Experts of a small language model.
Experts: 128 SwiGLU neurons an expert, a softmax router.
Training: a variant of SOAP for the experts, 471M tokens, 3592 steps.
Below are experts of layer 2 (counted from 0) of a mixture-of-experts language model. Rows are named router (the router's row for the expert), down (a neuron's output weights, with its number) and show model dimensions 0-255. Each number is 128 + 32 x the weight over its row's rms, rounded and kept within 0 to 255.
Before each expert's rows: "comes before" lists some tokens at least twice as common just after its tokens as in all text. This comes from a sample of Wikipedia text that the model never trained on. Tokens count by the router's weight.

# expert 1
comes before: "-", "|", "==", "===", "The", " The"
router [181 145 146 127 113 124 176  94 178  92 143 137 155 145 149 104 118 102 212 107 129  70 162  74 125 125  98  77 163 129 105  99 161 141 127 126  83 155  79  89 145 111 120 167 196 103 113 172 177 116  89 155 130 115 167  93 119 172  81 191 148 148 123 135 152 151 134 113  77 174 155 118 108  86 139 159 124  84 165 129 168 137 148  93 122 115 130  94  94 122 149 226 118 171 130 141 145 109 117 138 157 152 121 107 172 140  96  69 178 131 140 114 103 160 111 177 175  99 142 144 167 104  80 124  87  93  82 177 174 109 123 176 189 138 199 145 138 123 142 108 135 177 137 157 107 183 100  94 148 168 143 142 102 165  99 124 118 187 166 137 129 102 185  86 130  93 124  56 168 155 124 124 119 140 115  79 127 121 179 126  98 139 173 120  76  79 106 175 133 107 144 120  95 128 179  99  87 103 167 100 152  70 147 168 131 102 170  90 135  91  87 163 166 132 140 184 137  95 179  95 116 137 118 133 159 147  94 172 142 134 110 159 100 128 105 106  69 105 144  96 119 108  85  90 135  96 152 164  88 189 160 155 151 145 181 115]
down1 [102 141  75 100 135 121 118 108 130 114 138 123 160 132 103 196 106 113 109 125 113 165  94  95 139 181  93 121 115 131 151 110 107 130 165 131  78  66 163 159 130 104 107 113 104  76 161 127 113 139 147 187 122 110 119  86 136 112 122 114 119 174 162 103 130 122 187 186 141 133 170 126 128 150 143  88 166 147  98  94 115 137 179  98 135 144 132 142 131  80  87 119 189 100 146 114 160 121 187 101  72 120 150 136 152 106 131 143 108  94  94 146 212 107 136  78 116 135 125 132 146  60 159 162 177 111 131 145  31  87 176 105 127 107 164  73  74 115  53 155 141 145 144 133 154 110 166 137 119 130 113  97 172 121 130 118  95 119 166 114 137  94  85 172 104 143 175 110  78 143  85 106 109 106 135 108 119 150  69 178 118 110 101  66  82 117 158 105 175 164 168 178 119 103  72 204  95  91 109 113 103  67 133 111 137 110 126 120 102 142 118 114 136 127  92 173  98 155  77 141 191 154 135  82 144 114 160 197 118 115 103 147 128 112  84 105 152 165  36 171 100  92  91 101 152 105 200 197 133 112 113 115 156  77 147 101]

# expert 22
comes before: "1", "2", "3", "4", "6", "5"
router [143 177 132 148 163 106 169  98 148 123 152 113 178 127  84  98 149 108 173 133 180  52 110 160 154 159 104 136 162 144 126 162 115 101 180  82  60 134 109 147 136 142 177  77 135 188 109 147 164 107 123  98 103 196 180 104 124 158 130  87 139 128  93 144 127 150  99 109  67 102 153 154 133 121 163 172  83 102  87 146  75 188 130 117 103 106 170  68  95  77 179 150 139 147 121 136  77 178  78 150 137 179 141 132 156 179  92 117 160 176 175 125 128 122 115 127 105 167 147 157 139  90 111 152  52 113 150  68 164 121 116 135  77 146 168 143  70 136 128  91 143 145  55 137 145 101 110  83  84 160 143  78 147 152 116 149  68 155 101 115 124  99 140 178 123 129 165 136 128  91 139  97 115 127 130 102  99 121 157  90 120 127 196 154  97 158 117  86 145 140 150 128 154  94  98  87 190 126  91 114 145 181 141  93  82  86 143  92 114 148 184 135 147 150 155 164 143 110 141  88 106  75  66 118 157 149  41 114 135 110 125 155 154  98 147 133  81 203 166 126 113 168 107 121 138 146 118 175 119 113  84 113 124 169 161 135]
down1 [157 114 143 125  95 117 147 142  99 129 184 170 107 145 118 129 153 122 116 190 119 146  90 144  89 163 144  88 140 164 124 154  91 145 184  83  98  67 115 141 153 160 171 184 172 143 146  83 124  97 121 141 136 115 159 165 172 169 192 137  90 147 143 125 152 113 187 163 145  95 140  93 145 101 171  92 143 117 108 137 167 155 161 151 112  62  76 143 124 137 122 152  78 182  86 140 137  98 102 121 148 169 122 124 156 200 135 127 174 155  83 134 125  97 156  88 161 103 112 164 148 173 140 120 226 205 123  98  56 124 122  86 107 164 105 168  98  87  70 144 138 136 180 121 134 164 148 118 205 104 123 105 122 110  90 164 139 185 170 106 155  95 110  91 131 126 115 149 139 160 157 157 119 186 136 162 144 120 168  94  97 110 134 127 174 166 125  97 132 120  62 129 188 170 155 107 159 159 155 153 136  85 152 104 174 128  78 152 107  71 178  57 161 109 173  64 135 143  74 134 145 108  69 126 118 118 125 148 130 122 152 104  75 137 119 123 119 193 152 117 107  72 142 176 126 102 131 125  92 138 124 103 130 165 172 100]

# expert 5
comes before: "0", "9", " |", "8", "5", "6"
router [ 96  87 158 112 128 105 131 141  99 120 178 152 157 106 123  91 120  92  84 150  80 126 102 136 134 119  86 105 166 163 165  91 136  72  40 110 149 150  88 152 119 110  90 112  97 113 131 135  83 103 106  76  96 160 105 111  87 150 109  86 171  85 104 120  90 139  85  85 155  91 135 111 147 109 156 143 112 112 146 141 132 118 143 133 104 177 138 102 156 177 129 157  78  95 110 157 146 194 179 154  47  92 163  62 149 152 136 171  76  96  65  76 174 107 110 120 137 168 149 171 197  87 142 132 160 160 117 148  77 167 144  74 140 143  79 156 100 123 182 145 172  85 146 144 104 103 103 137  87 179 154 165 184 151 177 155 170 120 123 104  74 158  98 161 173 167 137 139 119  94 148 154  92 177 174 149 131 112 141 112 131 117 139 149  75 107 115 169 168 193  62 115 129  99  94  89  75 123  90 102 143 122  92  76  69 110 155 145  98 153 157  97  94 158 104  99 131 159 161 151 121 125 139 130 140 148 129 151 151  91 175 124 100  88 159 163 171 149 139  78 102  88 110 104  79 118  99 160  94  90 161 136  97 110 101 104]
down1 [101 110 180 110 136 155  83 148 178 154 138  96 123  79  72 125 180 101 161 181 161  90 147 133  76 169 133 130 129 163 135 171 124 127 177 110 166 112 143  70 136  33 112 104 134 152 181 146 125 115 126 130 190 127 163 157 164  88 113 147 125 169 132 141 118 106 110 116 140  89 125 155 138  84 130 150 157 184 164  69  84 194  92 106 121  99 173 108 172  90 170 153  78 113 182 105  69  84 125  90 106 153 187 135 112 162 143  82 161 131 138 137  75 164 163 149 156 131 153 102 100 147 132 136 120 117 118 174 147  67 156 184  99 173 210  81 168 114 126 110 125 125 165  99  73 140 173  81  67 192 164 110 100 169 103 100 104 170 127  83 172 142 135 105  76 115 126  86 120 180 181 140 131 129 149 154  94 108 104 150 118 128 113  75 115 101 159  93 133 122 113 182 181 113 121 151 195  92  88 155 151 142 111 125 118 114 158 136 177 103 127 101 156 134 109 161 146  88 128 123  58 106 111 127 157  83 127 139 119 116 120 107 125  95  72 191 149 164  78 100 180 126  99 107 149 126 120 126 146 162 116 110 130 160 105 136]